{"d_expert": 144, "router_score": "softmax", "routed_scale": 1.0, "router_logit_norm": 1.0, "router_bias": true, "lr_router": 0.000905, "vocab_size": 32768, "norm": "rmsnorm", "optimizer": "cautious_adamw", "lr": 0.000547, "batch_tokens": [32768, 65536, 131072], "dataset": "wikipedia_en"}
Below are experts of layer 5 (counted from 0) of a mixture-of-experts language model. Rows are named router (the router's row for the expert), gate (a neuron's input weights, with its number), up (a neuron's input weights, with its number) and show model dimensions 128-191. Each number is 50 + 15 x the weight over its row's rms, rounded and kept within 0 to 99.
Before each expert's rows: "comes after" lists some tokens at least twice as common just before its tokens as in all text. This comes from a sample of Wikipedia text that the model never trained on. Tokens count by the router's weight.

# expert 9
comes after: " |", ";", "0", "1", "2", "3"
router:87 45 54 31 69 46 57 43 90 25 65 38 67 66 42 54 43 41 36 61 51 68 46 72 39 42 52 21 45 37 52 60 50 27 54 45 39 51 48 72 39 42 59 66 40 36 57 33 76 59 34 63 27 50 64 41 47 70 32 56 73 44 21 36
gate0:49 39 82 64 62 48 63 40 39 33 45 74 54 36 22 53 71 41 25 51 49 45 99 48 51 26 43 63 44 64 31 55 61 69 36 47 35 61 61 27 45 68 70 46 52 53 51 65 41 48 62 71 61 59 32 38 37 40 51 34 55 24 69 49
up0:62 47 35 27 71 47 59 83 34 66 38 36 39 45 57 38 46 69 45 54 34 34 57 55 72 33 39 66 69 61 44 56 50 49 58 65 44 40 51 44 68 44 31 19 63 50 44 64 54 60 58 71 58 49 42 72 79 29 56 66 54 55 47 54
gate1:42 65 53 70 55 34 55 56 46 48 79 59 48 43 72 51 43 62 38 42 86 76 36 62 34 65 38 56 42 31 39 49 62 57 13 49 51 83 23 84 55 68 55 48 54 48 64 37 53 40 55 43 72 72 49 66 61 32 54 56 42 57 40 69
up1:32 71 40 47 57 53 40 62 31 61 61 60 35 75 53 47 58 56 53 43 76 75 16 19 57 73 68 28 49 28 52 75 52 57 28 69 43 70 61 58 64 91 53 22 53 81 46 54 39 37 38 49 96 53 44 58 54 12 27 51 58 58 44 35
gate2:62 66 21 62 76 33 38 50 20 38 69 50 56 47 51 38 65 75 73 32 56 63 60 35 69 64 39 52 49 39 35 42 64 44 38 50 67 67 60 51 49 40 45 57 45 55 68 40 48 64 42 72 59 55 59 48 36 48 36 66 62 41 39 38
up2:79 51 39 37 39 36 61 39 62 50 38 30 46 16 35 61 13 53 62 44 44 61 77 53 52 37 75 38 50 30 23 36 44 32 54 46 55 33 19 60 83 65 41 38 62 51 59 29 43 06 47 31 50 42 27 47 36 59 57 44 48 74 43 58
gate3:01 50 60 35 58 73 33 58 66 40 24 56 55 45 58 39 48 33 55 38 67 46 54 64 63 38 55 62 56 73 60 25 70 38 55 37 39 58 56 30 36 28 30 62 60 38 58 41 45 79 59 55 74 27 54 42 35 48 34 65 33 51 42 59
up3:69 56 50 62 74 44 46 69 50 42 69 59 62 55 34 54 43 51 69 42 48 40 54 28 23 53 58 53 37 50 59 63 54 61 72 42 52 41 37 64 45 65 64 63 42 56 43 31 39 36 62 49 27 63 52 35 49 60 58 60 14 40 34 35
gate4:23 51 83 32 71 25 66 75 37 48 61 45 22 44 57 48 41 47 49 61 36 40 43 43 48 40 68 50 74 58 42 45 32 36 37 47 73 41 67 68 43 31 43 61 43 56 44 50 14 40 57 32 66 50 59 71 21 13 45 66 72 33 46 51
up4:56 29 60 56 10 64 71 43 66 38 65 46 58 49 64 63 38 45 46 46 32 35 56 39 56 52 56 38 52 43 43 42 59 68 54 48 42 49 68 46 47 78 50 58 29 36 47 43 43 46 43 59 39 49 39 63 43 53 91 69 24 32 48 61
gate5:88 53 31 92 40 68 75 47 35 63 39 50 60 54 71 63 33 60 59 61 34 42 54 43 38 50 56 44 47 49 53 52 56 45 26 52 40 16 24 32 52 52 38 51 49 34 31 31 41 49 54 55 59 48 44 61 60 45 57 24 65 54 81 47
up5:32 63 75 51 65 42 28 44 35 58 57 54 54 58 53 55 77 53 58 25 50 58 90 35 41 58 53 36 17 62 32 55 42 43 40 61 54 99 59 68 67 40 56 80 51 35 60 43 46 48 57 43 58 54 50 44 53 52 42 82 45 46 42 52
gate6:37 49 33 46 62 44 49 63 59 57 56 34 75 60 58 07 60 34 57 66 80 61 49 38 55 19 40 37 70 47 60 66 21 39 71 53 38 33 44 47 25 67 12 41 52 56 29 68 54 62 63 46 61 45 54 36 66 63 41 57 50 33 40 63
up6:51 55 39 28 27 62 55 61 61 49 53 46 64 44 44 64 33 59 27 45 43 51 74 52 45 59 25 45 61 51 56 42 57 51 36 38 42 48 66 42 56 52 48 33 42 86 53 89 59 26 34 63 33 46 56 69 47 56 54 53 49 62 40 33
gate7:44 65 45 47 93 40 35 48 71 73 54 44 38 30 41 70 27 46 57 26 58 65 68 32 50 56 34 58 40 46 56 48 43 20 43 29 32 31 56 45 49 49 41 61 52 56 48 63 62 84 53 41 21 58 49 34 47 62 58 65 69 77 45 55
up7:57 79 27 57 52 51 24 47 47 37 51 47 61 54 52 68 57 69 48 44 62 37 38 60 31 89 44 46 59 22 76 51 44 36 53 71 68 47 44 43 66 34 48 38 51 50 63 47 57 63 75 32 54 68 64 66 14 80 52 31 59 40 52 45
gate8:52 42 72 45 83 00 53 58 35 51 50 45 61 58 58 50 64 67 48 75 47 53 58 59 69 83 49 56 76 60 44 66 47 59 69 37 48 50 53 73 31 42 52 52 59 33 52 44 38 24 44 40 32 61 45 34 57 38 52 46 55 81 47 46
up8:54 54 53 65 37 53 37 36 46 47 48 47 24 34 40 52 52 56 45 33 59 64 61 61 48 71 50 41 51 56 45 23 18 35 55 48 67 69 42 73 39 58 74 70 44 78 42 33 55 68 52 58 34 41 34 62 24 54 58 36 51 60 53 39
gate9:54 54 69 58 37 45 60 69 49 45 36 45 71 63 92 50 36 46 49 57 21 60 47 73 47 36 53 59 47 69 40 38 36 69 45 54 56 33 43 23 74 46 23 53 65 58 62 26 40 52 43 58 28 43 54 54 46 32 33 70 70 24 63 63
up9:50 62 44 70 57 44 41 62 36 39 34 55 46 52 38 46 26 05 46 67 48 53 41 47 52 28 32 59 50 41 28 33 57 40 47 50 28 48 21 61 54 62 21 48 55 56 45 50 33 40 92 60 43 60 67 24 28 25 29 31 28 76 42 59
gate10:41 55 78 84 34 50 64 61 58 53 11 60 51 75 44 45 47 38 42 72 26 40 68 43 68 66 52 62 40 36 27 52 39 84 54 43 37 67 72 68 39 39 45 56 37 40 72 65 51 34 56 20 53 58 32 58 61 37 41 40 47 85 41 56
up10:63 31 98 55 40 48 73 65 49 55 51 45 48 67 69 50 40 28 46 62 56 37 57 45 47 39 60 51 28 35 66 59 33 61 54 78 31 52 30 59 45 52 57 69 29 59 64 70 53 22 55 54 55 47 60 69 49 46 37 65 02 10 55 66
gate11:44 30 51 68 07 51 56 52 68 36 42 79 56 54 48 60 34 16 70 57 34 57 34 72 57 72 48 50 46 50 58 46 49 45 58 73 38 69 32 61 65 63 57 60 29 68 32 50 52 86 40 53 45 42 58 41 50 59 50 31 20 42 46 68
up11:18 64 43 37 38 33 72 47 44 49 31 59 52 51 50 30 40 33 42 66 34 39 51 55 60 62 53 37 33 44 53 66 63 74 32 44 42 82 19 70 38 44 42 47 42 37 34 39 26 53 39 50 73 48 52 71 15 53 50 22 45 39 78 55
gate12:37 51 72 55 64 48 09 35 39 45 62 38 50 66 61 54 45 57 38 30 54 60 28 56 44 68 20 45 49 43 23 42 43 53 42 59 49 68 76 69 44 38 57 53 44 56 35 28 35 78 43 73 43 44 73 65 40 35 31 63 37 33 62 66
up12:67 32 24 57 59 48 56 43 32 97 58 40 59 54 72 65 44 65 51 38 67 56 31 72 51 36 61 52 46 68 61 65 47 55 53 86 52 51 21 79 49 40 38 68 43 38 32 33 46 58 46 72 20 44 65 37 47 37 53 69 25 35 66 36
gate13:61 58 50 49 32 29 36 53 52 70 38 49 69 40 46 32 54 53 51 47 50 33 40 47 64 65 46 53 50 38 68 35 42 70 56 59 74 62 63 47 28 63 58 25 61 60 29 47 43 27 40 76 37 51 47 44 44 48 28 45 62 13 86 65
up13:63 22 18 84 30 36 57 57 49 57 52 46 43 54 45 76 35 75 21 59 54 39 39 29 62 58 46 53 21 41 39 57 51 36 41 60 35 47 38 52 55 57 51 76 49 40 40 80 48 60 29 45 35 54 40 63 56 50 43 46 34 53 45 27
gate14:77 47 17 31 24 35 39 31 45 50 58 53 59 51 51 39 70 99 45 24 52 38 39 47 80 54 76 66 71 60 62 37 39 59 69 51 60 30 72 71 34 74 61 63 45 37 41 50 58 37 70 32 64 38 48 43 46 45 67 36 80 59 77 48
up14:46 69 19 57 54 32 56 65 54 38 45 28 58 35 62 52 50 27 48 52 47 73 47 26 48 81 79 50 52 24 37 85 58 50 69 89 60 52 54 65 42 38 54 75 47 30 92 29 53 34 65 47 20 44 69 40 42 71 38 46 64 41 45 59
gate15:65 35 54 51 55 51 45 56 37 49 54 39 58 52 63 39 41 43 45 47 44 46 35 23 81 59 57 55 91 52 61 39 41 52 68 64 67 45 48 63 42 57 35 50 53 53 45 51 60 54 40 68 51 47 42 46 38 44 33 56 56 33 28 65
up15:60 57 23 69 64 47 22 52 49 70 67 54 29 46 37 38 40 77 63 39 38 71 62 50 46 36 42 59 50 56 48 30 74 40 43 28 44 34 58 47 35 65 47 41 58 72 64 77 52 81 68 47 54 46 19 58 76 29 66 50 56 43 35 47
gate16:51 12 50 75 38 78 47 23 38 70 36 74 37 37 52 47 50 44 86 52 24 42 87 53 57 45 42 54 30 70 59 49 20 72 35 80 80 77 52 54 39 65 68 58 42 48 69 87 30 78 32 40 61 48 36 31 36 50 65 38 63 53 69 72
up16:71 37 14 34 26 39 53 42 42 49 60 61 49 50 72 27 38 63 60 57 52 54 71 50 59 53 37 52 62 76 32 60 45 65 27 39 65 30 76 53 68 64 42 54 49 20 60 51 71 51 45 63 53 41 69 28 78 25 86 61 31 58 60 53
gate17:92 45 46 70 71 72 47 47 52 65 51 54 72 60 44 35 58 31 62 59 33 32 55 56 24 53 67 57 39 59 47 57 37 41 33 52 61 81 44 63 52 65 78 36 60 45 51 39 31 34 39 37 55 63 45 56 33 61 45 65 53 58 68 58
up17:47 71 41 44 72 63 21 39 44 61 31 58 57 32 46 55 49 57 65 31 87 53 45 31 47 41 54 40 48 49 17 87 39 46 41 22 47 29 59 65 83 87 76 37 59 21 40 28 60 25 18 77 85 46 46 20 34 52 72 54 52 46 24 88
gate18:44 33 58 51 31 39 58 50 46 42 14 77 58 45 51 32 49 76 57 41 59 29 62 62 30 57 44 43 43 55 42 62 22 82 43 39 65 50 66 60 56 86 55 60 44 35 22 50 53 49 54 70 65 41 32 71 07 47 37 10 40 51 89 41
up18:31 34 26 43 33 40 52 53 46 42 47 42 45 63 64 33 42 58 42 79 42 30 52 44 57 59 49 44 62 58 47 32 46 59 60 59 33 61 45 50 59 49 47 58 46 34 44 39 36 57 50 41 62 42 51 73 19 58 75 48 37 29 83 50
gate19:59 41 27 82 87 34 54 54 47 39 48 60 38 62 40 34 32 50 50 59 70 51 56 42 44 30 39 51 57 24 63 48 53 51 52 61 46 41 51 57 26 77 62 51 37 50 39 58 63 37 42 48 34 52 49 56 77 42 36 37 47 48 59 67
up19:58 24 27 58 59 38 64 57 67 50 53 61 29 58 59 46 62 46 64 61 37 51 57 34 39 33 50 45 55 30 67 50 32 39 54 58 40 57 65 43 28 62 75 55 48 69 48 68 39 66 38 35 25 51 44 58 49 45 52 45 75 59 53 51
gate20:49 43 58 65 63 76 63 37 53 56 53 75 33 58 51 15 68 39 51 45 42 52 42 27 44 24 41 37 45 62 61 73 56 51 32 50 54 87 71 82 68 44 36 36 35 38 38 72 47 84 55 61 59 57 44 43 61 52 67 41 36 50 28 38
up20:37 37 29 23 74 19 44 61 56 51 44 49 57 40 63 08 72 61 56 64 57 43 44 35 63 40 37 65 73 51 59 61 50 33 54 52 33 48 42 42 45 43 31 44 26 46 53 28 72 56 68 44 55 48 43 33 63 68 40 48 26 33 44 48
gate21:30 28 57 37 51 44 17 51 72 45 61 52 38 62 37 63 34 56 51 41 29 70 23 76 53 30 46 34 56 51 60 26 52 31 16 56 47 33 22 38 65 51 66 53 58 58 42 56 43 95 59 37 72 53 48 30 53 67 56 73 42 51 51 62
up21:57 58 59 59 38 28 70 66 44 59 64 39 29 47 50 40 60 77 35 40 52 60 48 38 55 38 51 43 67 52 50 35 60 48 63 36 78 69 33 58 48 34 62 80 32 49 63 44 37 77 59 54 42 40 55 59 69 32 54 48 72 37 42 64
gate22:31 40 70 56 66 60 11 39 44 50 67 50 42 55 55 53 19 39 51 28 51 27 55 24 50 59 40 66 64 60 51 37 41 44 34 45 25 58 51 67 43 63 35 37 59 55 63 86 39 35 32 48 60 54 53 91 37 80 63 61 39 76 74 45
up22:64 45 47 42 31 68 36 47 56 43 68 49 33 70 57 66 36 62 36 44 25 41 58 59 66 51 41 41 59 36 32 36 63 27 55 55 15 80 73 48 39 65 54 49 58 51 44 51 45 57 52 66 60 45 74 61 56 59 55 06 61 43 45 55
gate23:38 28 50 25 55 24 61 53 45 51 61 45 63 24 53 53 63 52 45 43 50 41 68 63 68 58 61 60 60 74 69 29 64 34 77 51 50 09 55 37 86 50 41 51 49 45 62 59 51 59 63 73 21 43 41 51 46 47 44 62 49 40 51 73
up23:52 68 51 61 49 62 58 50 54 41 41 49 37 45 37 32 53 48 45 29 52 58 30 58 37 43 38 16 28 60 71 56 42 50 59 49 34 64 38 60 75 61 47 42 42 42 53 55 49 15 62 33 49 42 70 45 62 56 46 49 23 36 33 26
gate24:36 46 28 31 45 30 46 51 44 60 26 46 75 58 63 17 56 37 29 36 74 61 51 56 46 46 69 49 58 66 74 58 46 41 64 11 48 29 48 46 36 81 53 52 60 39 27 51 48 43 49 56 86 50 44 38 53 05 40 24 30 63 56 53
up24:39 38 56 34 77 27 50 31 49 31 64 44 35 50 40 59 30 45 33 65 62 46 53 44 36 52 55 51 53 72 33 39 71 47 46 75 45 14 31 37 75 54 49 64 49 60 68 62 52 34 55 44 28 69 39 60 67 63 57 59 31 53 59 34
gate25:24 40 37 53 60 27 35 43 60 56 81 53 64 62 45 43 38 47 55 71 67 39 82 26 65 70 58 52 57 53 30 55 38 57 62 55 42 70 82 67 22 50 72 32 54 65 52 82 84 62 43 58 58 52 61 45 35 70 47 70 62 28 33 61
up25:37 44 45 49 36 97 52 48 67 51 52 48 51 31 47 49 43 48 54 71 21 34 50 44 32 44 34 49 44 30 31 51 77 75 27 58 48 67 17 50 51 62 35 73 50 63 52 64 52 68 60 45 46 40 70 52 55 62 72 52 17 57 68 58
gate26:46 41 51 62 64 81 35 56 44 34 31 58 58 57 36 49 68 33 65 28 54 71 36 72 36 33 84 38 39 98 63 55 43 55 86 60 58 25 59 69 53 63 55 56 41 60 56 14 47 66 74 72 00 37 44 31 57 57 54 51 56 35 68 47
up26:36 64 39 40 42 61 49 44 22 70 99 60 44 37 65 50 37 60 32 89 55 39 44 34 55 47 52 39 53 35 44 58 61 52 44 52 41 50 24 60 56 43 32 45 53 68 43 54 29 24 61 60 43 45 50 54 32 62 71 53 44 36 56 47
gate27:38 45 58 80 50 39 79 45 57 40 53 18 36 40 53 13 66 72 51 72 44 54 54 44 82 73 43 42 63 39 85 44 42 33 76 49 52 46 47 63 69 66 21 47 40 42 37 52 61 55 84 45 56 48 59 75 68 56 36 62 82 54 55 56
up27:44 56 62 72 39 46 49 39 60 38 66 51 32 68 48 69 58 46 53 48 62 59 29 38 40 85 56 36 27 42 27 63 65 44 59 19 42 91 59 64 66 78 50 39 39 35 77 36 58 69 86 68 39 47 58 27 55 44 63 48 50 39 65 53
gate28:61 58 60 39 41 77 53 38 71 38 52 27 43 40 63 53 40 44 59 28 32 49 61 44 60 23 52 51 63 52 47 53 24 49 55 63 38 27 61 55 63 66 74 61 60 51 61 53 53 66 29 60 51 57 42 40 63 36 55 45 54 71 67 64
up28:55 28 44 43 86 78 70 45 55 59 51 47 57 79 19 51 52 47 43 70 26 69 79 45 23 37 53 35 44 45 72 66 21 71 37 34 19 45 40 41 55 34 60 38 30 54 35 53 54 60 26 86 44 47 52 60 65 70 48 41 50 43 41 81
gate29:48 73 49 38 41 70 64 37 50 50 55 45 52 62 62 68 57 69 58 48 48 48 59 45 22 66 41 58 42 42 35 66 22 32 44 64 42 82 40 62 48 33 62 74 33 58 91 42 62 55 50 42 60 67 56 27 67 66 55 70 71 61 43 33
up29:37 38 33 40 38 27 10 60 52 66 73 55 46 18 46 74 43 51 64 47 67 63 50 45 67 63 39 57 58 65 42 21 43 51 45 45 78 77 73 64 56 62 29 36 32 49 50 61 35 26 55 63 43 37 67 32 34 63 57 58 60 37 44 79
gate30:44 46 53 23 24 68 34 51 62 61 89 49 78 63 47 50 39 44 73 46 54 51 26 88 13 35 61 55 30 08 50 37 47 54 77 18 64 44 60 54 63 40 66 81 46 50 46 58 46 44 57 45 40 52 41 27 75 71 50 53 26 33 46 46
up30:41 43 49 28 41 52 37 62 30 65 47 47 84 56 46 67 44 11 41 63 31 42 26 35 63 77 78 55 64 55 76 39 51 42 66 31 28 37 50 57 45 32 46 47 56 73 55 54 19 36 35 38 75 35 73 36 34 72 63 95 64 44 56 39
gate31:47 48 65 49 41 53 41 40 54 53 57 51 61 54 78 57 41 40 44 69 29 24 43 32 88 43 34 48 48 51 36 42 29 52 57 64 80 50 49 50 61 41 62 75 47 50 54 78 37 44 69 92 48 38 51 67 40 61 38 82 47 40 78 76
up31:76 34 34 16 33 23 41 35 50 40 71 35 43 51 76 49 61 40 28 79 53 64 61 57 41 55 43 72 47 86 68 31 56 70 57 54 59 41 38 41 44 72 57 43 45 58 50 68 50 68 64 58 77 50 44 34 61 43 29 45 38 48 48 61
gate32:49 37 58 60 64 56 31 60 62 39 46 64 51 35 37 71 65 52 54 58 38 55 43 89 40 12 76 59 43 49 43 29 56 56 33 60 34 50 45 42 62 48 71 66 37 47 73 44 73 39 77 16 63 58 72 34 71 32 49 39 41 67 71 35
up32:52 56 31 51 44 41 42 64 44 56 66 38 44 23 31 23 42 87 68 58 54 68 75 48 48 44 34 35 42 12 37 35 50 39 58 48 39 45 55 41 44 38 25 40 51 59 70 35 41 61 69 43 53 65 60 71 68 40 46 32 53 28 33 64
gate33:66 64 60 53 66 39 50 54 27 48 60 46 54 56 43 42 54 55 32 86 80 52 52 40 66 70 21 47 42 46 40 73 57 52 77 59 47 83 57 51 53 41 49 38 57 67 64 56 44 60 36 81 32 64 35 32 62 68 45 47 60 55 56 60
up33:43 53 39 40 51 42 17 35 37 45 53 60 54 34 60 40 37 40 35 58 46 54 51 43 78 80 61 49 67 69 27 40 60 64 37 56 58 70 57 54 52 50 57 55 51 82 44 68 41 40 54 75 54 53 49 55 40 63 53 68 31 76 57 63
gate34:37 51 67 71 72 52 47 62 26 61 60 53 49 27 59 70 24 65 89 57 65 39 78 32 61 66 53 65 44 77 47 45 47 63 46 57 47 70 70 68 30 49 74 42 37 51 66 69 70 54 56 73 60 70 54 23 45 44 51 67 50 37 49 40
up34:30 46 45 53 66 65 41 49 52 56 73 41 67 42 35 62 35 48 84 68 58 67 64 37 56 45 58 52 15 76 64 41 49 43 50 49 58 69 56 60 31 30 34 53 37 49 62 45 69 63 56 80 55 34 65 22 50 62 50 60 86 57 26 55
gate35:66 46 71 62 74 63 44 77 45 78 61 63 27 61 50 54 47 73 40 61 51 66 53 58 42 31 20 53 48 44 33 75 46 49 57 72 45 46 51 70 41 41 88 29 61 53 51 75 51 55 74 62 60 70 55 46 34 38 45 57 31 30 21 14
up35:57 45 55 71 70 52 44 61 38 89 79 50 34 54 74 56 48 73 38 68 47 48 62 48 36 27 49 38 47 30 23 75 51 62 65 56 35 56 40 65 46 48 79 36 50 49 53 52 61 43 69 76 57 81 57 47 63 56 58 68 47 45 32 12
gate36:62 55 39 69 58 63 67 69 53 40 60 57 44 62 39 55 51 59 42 67 40 46 55 41 29 35 25 30 72 49 52 62 62 45 28 65 78 45 39 47 88 42 46 46 37 51 49 47 59 50 60 77 17 77 41 52 43 31 49 74 80 58 27 62
up36:67 44 30 70 42 43 28 64 49 46 42 48 48 45 38 67 58 29 36 42 33 47 46 41 32 59 46 62 73 51 64 57 63 44 16 30 24 23 67 30 44 33 54 39 46 45 53 43 64 55 84 86 26 63 44 26 36 48 28 54 79 66 61 55
gate37:80 54 34 62 56 54 44 58 66 36 61 65 61 51 58 25 63 24 60 42 38 47 70 44 48 21 34 43 25 22 45 68 42 73 30 53 14 53 60 29 56 61 49 68 35 32 57 62 54 18 67 22 56 47 57 78 60 53 65 17 34 59 48 31
up37:34 63 34 47 21 40 39 63 53 49 38 38 32 44 46 53 82 33 47 45 43 44 33 57 38 46 47 63 46 43 16 77 73 66 24 82 28 69 37 57 41 77 66 58 50 35 53 36 64 65 78 39 72 54 32 64 42 59 70 42 15 50 53 47
gate38:54 52 47 52 69 62 31 42 48 51 44 40 55 31 56 51 29 52 39 62 65 48 55 44 48 49 42 68 42 38 54 76 38 61 66 43 41 33 65 26 24 37 59 64 51 40 62 50 79 47 36 50 37 54 49 53 41 57 45 28 94 46 59 42
up38:78 37 45 69 59 49 46 43 42 52 37 34 48 23 48 44 61 31 72 92 41 38 81 32 37 35 27 54 44 51 31 36 66 49 60 58 51 25 82 59 43 46 57 60 50 58 67 65 68 31 46 52 47 57 43 32 43 65 41 20 65 57 47 34
gate39:37 46 79 27 44 52 57 57 59 56 64 38 37 42 70 61 37 61 47 56 49 47 60 46 77 44 42 42 56 57 60 42 66 34 42 38 71 74 31 36 45 33 22 31 39 60 75 53 36 41 38 46 50 47 18 24 48 40 40 61 59 36 49 83
up39:55 60 46 58 88 54 18 43 41 67 30 49 67 65 34 43 66 85 51 34 75 69 27 70 55 61 36 62 42 33 66 44 51 49 83 25 54 45 41 76 15 71 63 36 65 46 45 46 55 31 56 56 76 52 41 59 38 44 43 46 29 32 58 16
gate40:25 52 80 73 83 32 65 50 36 77 42 52 37 53 32 33 32 46 77 58 54 44 47 21 48 43 78 41 65 38 59 61 11 63 43 54 45 74 44 67 29 49 84 44 61 24 31 79 36 42 39 49 64 58 29 38 53 59 46 51 54 28 52 66
up40:57 56 49 51 76 54 56 50 38 76 41 29 45 53 33 42 32 50 49 82 42 53 67 30 52 53 36 59 43 53 69 57 53 63 47 50 29 66 40 28 41 49 54 32 36 47 54 64 39 39 56 57 40 28 59 20 35 58 54 55 53 40 43 57
gate41:53 51 36 43 65 69 42 48 56 47 48 50 66 61 62 57 66 35 26 49 41 57 37 46 60 22 46 55 59 88 52 30 42 64 79 65 37 63 58 28 75 82 26 39 45 29 67 64 42 26 50 66 66 58 70 54 74 54 65 40 66 66 40 75
up41:55 65 55 21 44 51 30 36 38 52 40 50 64 36 62 34 58 66 74 50 20 44 29 68 58 43 45 49 36 47 57 60 74 75 34 36 66 58 41 64 47 40 52 58 53 68 34 53 62 39 44 55 52 53 33 59 40 72 49 77 51 62 71 35
gate42:34 61 58 87 45 31 53 54 45 50 47 52 44 46 41 35 33 40 74 53 62 59 42 50 33 31 40 43 55 46 64 50 30 84 62 25 72 77 62 74 54 51 54 56 63 39 50 50 30 60 29 32 54 61 46 32 40 25 47 46 67 52 40 71
up42:60 41 43 49 54 69 66 48 32 38 52 35 29 28 55 36 67 34 34 40 35 54 47 34 51 70 47 62 67 72 42 68 42 37 63 74 54 37 41 37 59 55 59 64 52 67 47 64 61 67 76 49 45 69 47 87 62 59 54 50 42 49 54 27
gate43:40 32 77 56 74 36 52 53 52 26 52 52 76 64 48 42 62 29 42 52 41 41 51 39 56 07 28 36 49 50 55 51 23 52 29 54 36 72 74 66 37 73 43 36 32 60 61 49 47 42 50 52 23 60 61 70 45 54 33 51 42 47 66 82
up43:32 39 73 31 72 17 28 44 50 34 36 55 69 50 37 44 44 32 58 31 53 50 53 51 76 48 32 36 46 49 27 20 62 44 40 38 39 55 66 57 43 69 51 46 59 33 64 79 87 51 53 46 55 65 51 48 47 54 20 48 53 36 52 78
gate44:00 57 41 53 64 33 45 60 30 48 77 48 24 71 38 32 51 38 68 75 76 47 42 50 97 53 57 64 48 48 50 64 71 48 52 20 25 47 38 64 51 31 54 33 35 39 60 28 50 72 44 58 65 45 59 41 49 47 48 44 68 30 57 54
up44:18 41 53 56 36 50 56 48 24 22 82 47 51 31 46 22 56 58 50 25 68 57 13 36 81 59 22 63 48 26 41 64 58 55 41 17 55 63 76 75 71 40 25 55 50 43 64 50 61 45 61 60 59 49 77 42 66 45 49 44 34 49 38 32
gate45:32 30 31 56 77 41 52 40 28 47 62 76 56 59 71 66 41 53 57 44 66 48 54 52 65 45 44 37 45 56 64 34 31 11 57 64 40 11 74 49 54 24 84 41 41 45 44 35 54 38 35 15 43 56 36 37 52 40 47 41 57 42 64 63
up45:58 53 58 18 44 61 55 44 48 35 50 44 42 47 66 48 57 31 28 56 42 65 54 39 26 42 51 45 26 42 29 64 53 53 34 55 46 18 38 54 54 52 45 60 41 50 62 52 64 48 56 47 26 62 43 44 45 40 61 49 36 61 49 66
gate46:41 30 58 59 49 50 42 49 53 59 69 74 34 36 41 37 56 89 49 45 43 41 44 37 55 61 41 54 53 60 62 14 51 48 33 53 45 64 42 39 59 56 18 45 49 64 48 55 56 79 28 71 26 54 33 61 49 41 33 54 55 72 76 44
up46:68 17 76 35 69 33 65 53 68 43 80 54 33 70 18 42 67 42 32 61 40 44 64 35 45 11 56 45 48 48 35 47 48 54 80 73 28 36 38 78 60 59 35 56 43 36 48 69 38 49 50 56 29 42 46 58 56 59 39 34 60 43 64 55
gate47:73 33 46 48 59 91 91 48 56 53 45 50 64 51 53 44 59 66 54 60 42 53 40 55 54 26 68 59 61 38 59 35 58 24 60 30 44 62 46 34 47 45 66 57 42 56 56 33 40 61 63 30 75 48 47 27 91 43 27 39 43 43 26 22
up47:60 60 68 59 40 42 51 65 57 55 58 38 34 47 71 47 72 52 56 47 46 60 46 44 31 85 62 45 21 34 48 55 55 70 55 51 59 67 59 90 78 39 44 79 53 64 59 48 42 27 52 24 49 57 68 44 56 43 59 85 15 56 34 35
gate48:99 54 26 34 68 58 53 39 64 43 89 52 07 64 50 19 34 71 91 42 35 24 45 44 35 59 64 40 57 37 47 50 42 56 39 58 47 38 54 42 21 68 67 52 41 46 68 49 52 32 42 69 49 58 59 55 67 48 43 50 75 43 38 48
up48:23 44 74 48 34 54 43 63 20 58 33 45 63 39 54 57 49 47 56 55 50 55 55 49 62 37 57 35 35 64 67 63 53 54 69 60 51 55 49 47 69 59 58 45 36 55 53 52 53 60 34 18 78 52 40 42 42 63 73 64 30 49 38 42
gate49:36 46 36 76 49 56 46 44 52 53 47 45 20 47 71 33 51 56 54 46 57 39 40 63 95 55 21 52 52 53 13 30 53 40 51 42 40 38 71 72 62 70 43 36 64 27 30 47 50 56 44 30 59 50 52 41 19 52 77 44 30 50 61 56
up49:63 47 58 48 43 69 32 56 53 67 42 50 62 52 16 21 80 35 43 78 50 47 38 35 50 57 63 51 53 74 57 81 55 74 49 29 48 64 39 77 33 78 47 35 50 52 37 47 62 32 29 58 66 35 63 40 21 82 41 44 50 63 60 40
gate50:52 46 60 53 33 31 39 42 54 37 63 55 54 30 46 65 35 59 80 36 12 47 58 54 53 54 46 51 55 36 22 42 73 66 34 41 40 64 88 52 79 24 67 52 48 60 58 56 51 68 40 37 50 62 33 59 60 36 57 52 62 75 65 31
up50:45 44 47 23 50 18 67 42 47 38 32 42 50 32 22 41 58 73 83 68 30 23 61 77 74 71 37 70 51 39 52 42 43 48 63 29 48 37 53 42 70 62 66 57 28 72 40 35 67 66 41 44 63 53 52 33 43 69 40 55 48 47 76 29
gate51:57 53 61 37 54 52 37 52 37 48 40 49 39 21 56 49 44 57 36 35 56 62 42 55 62 48 36 40 65 59 53 17 62 43 30 26 66 44 48 38 44 63 55 46 43 41 62 30 61 79 57 52 57 53 50 54 42 68 61 20 55 72 48 33
up51:50 42 32 58 36 16 33 30 47 66 56 58 74 55 45 33 68 47 34 37 37 55 42 58 17 63 62 34 41 72 56 71 62 61 71 29 60 13 33 42 57 74 53 24 39 57 30 41 40 12 51 72 54 48 34 40 56 55 66 61 57 49 59 68
gate52:15 51 40 32 34 37 53 36 72 40 51 42 72 29 41 32 59 42 84 53 19 50 21 53 66 53 20 54 48 53 90 44 67 24 73 66 39 63 37 46 51 59 30 51 37 67 57 59 36 65 48 30 45 36 73 63 44 53 30 59 37 46 58 25
up52:66 45 37 57 35 48 34 25 54 82 50 57 36 22 52 56 67 58 61 61 29 32 36 42 62 69 22 39 37 25 53 43 34 40 37 46 64 45 62 67 58 67 76 66 46 49 62 63 31 68 43 08 44 48 78 43 33 76 64 64 57 54 61 23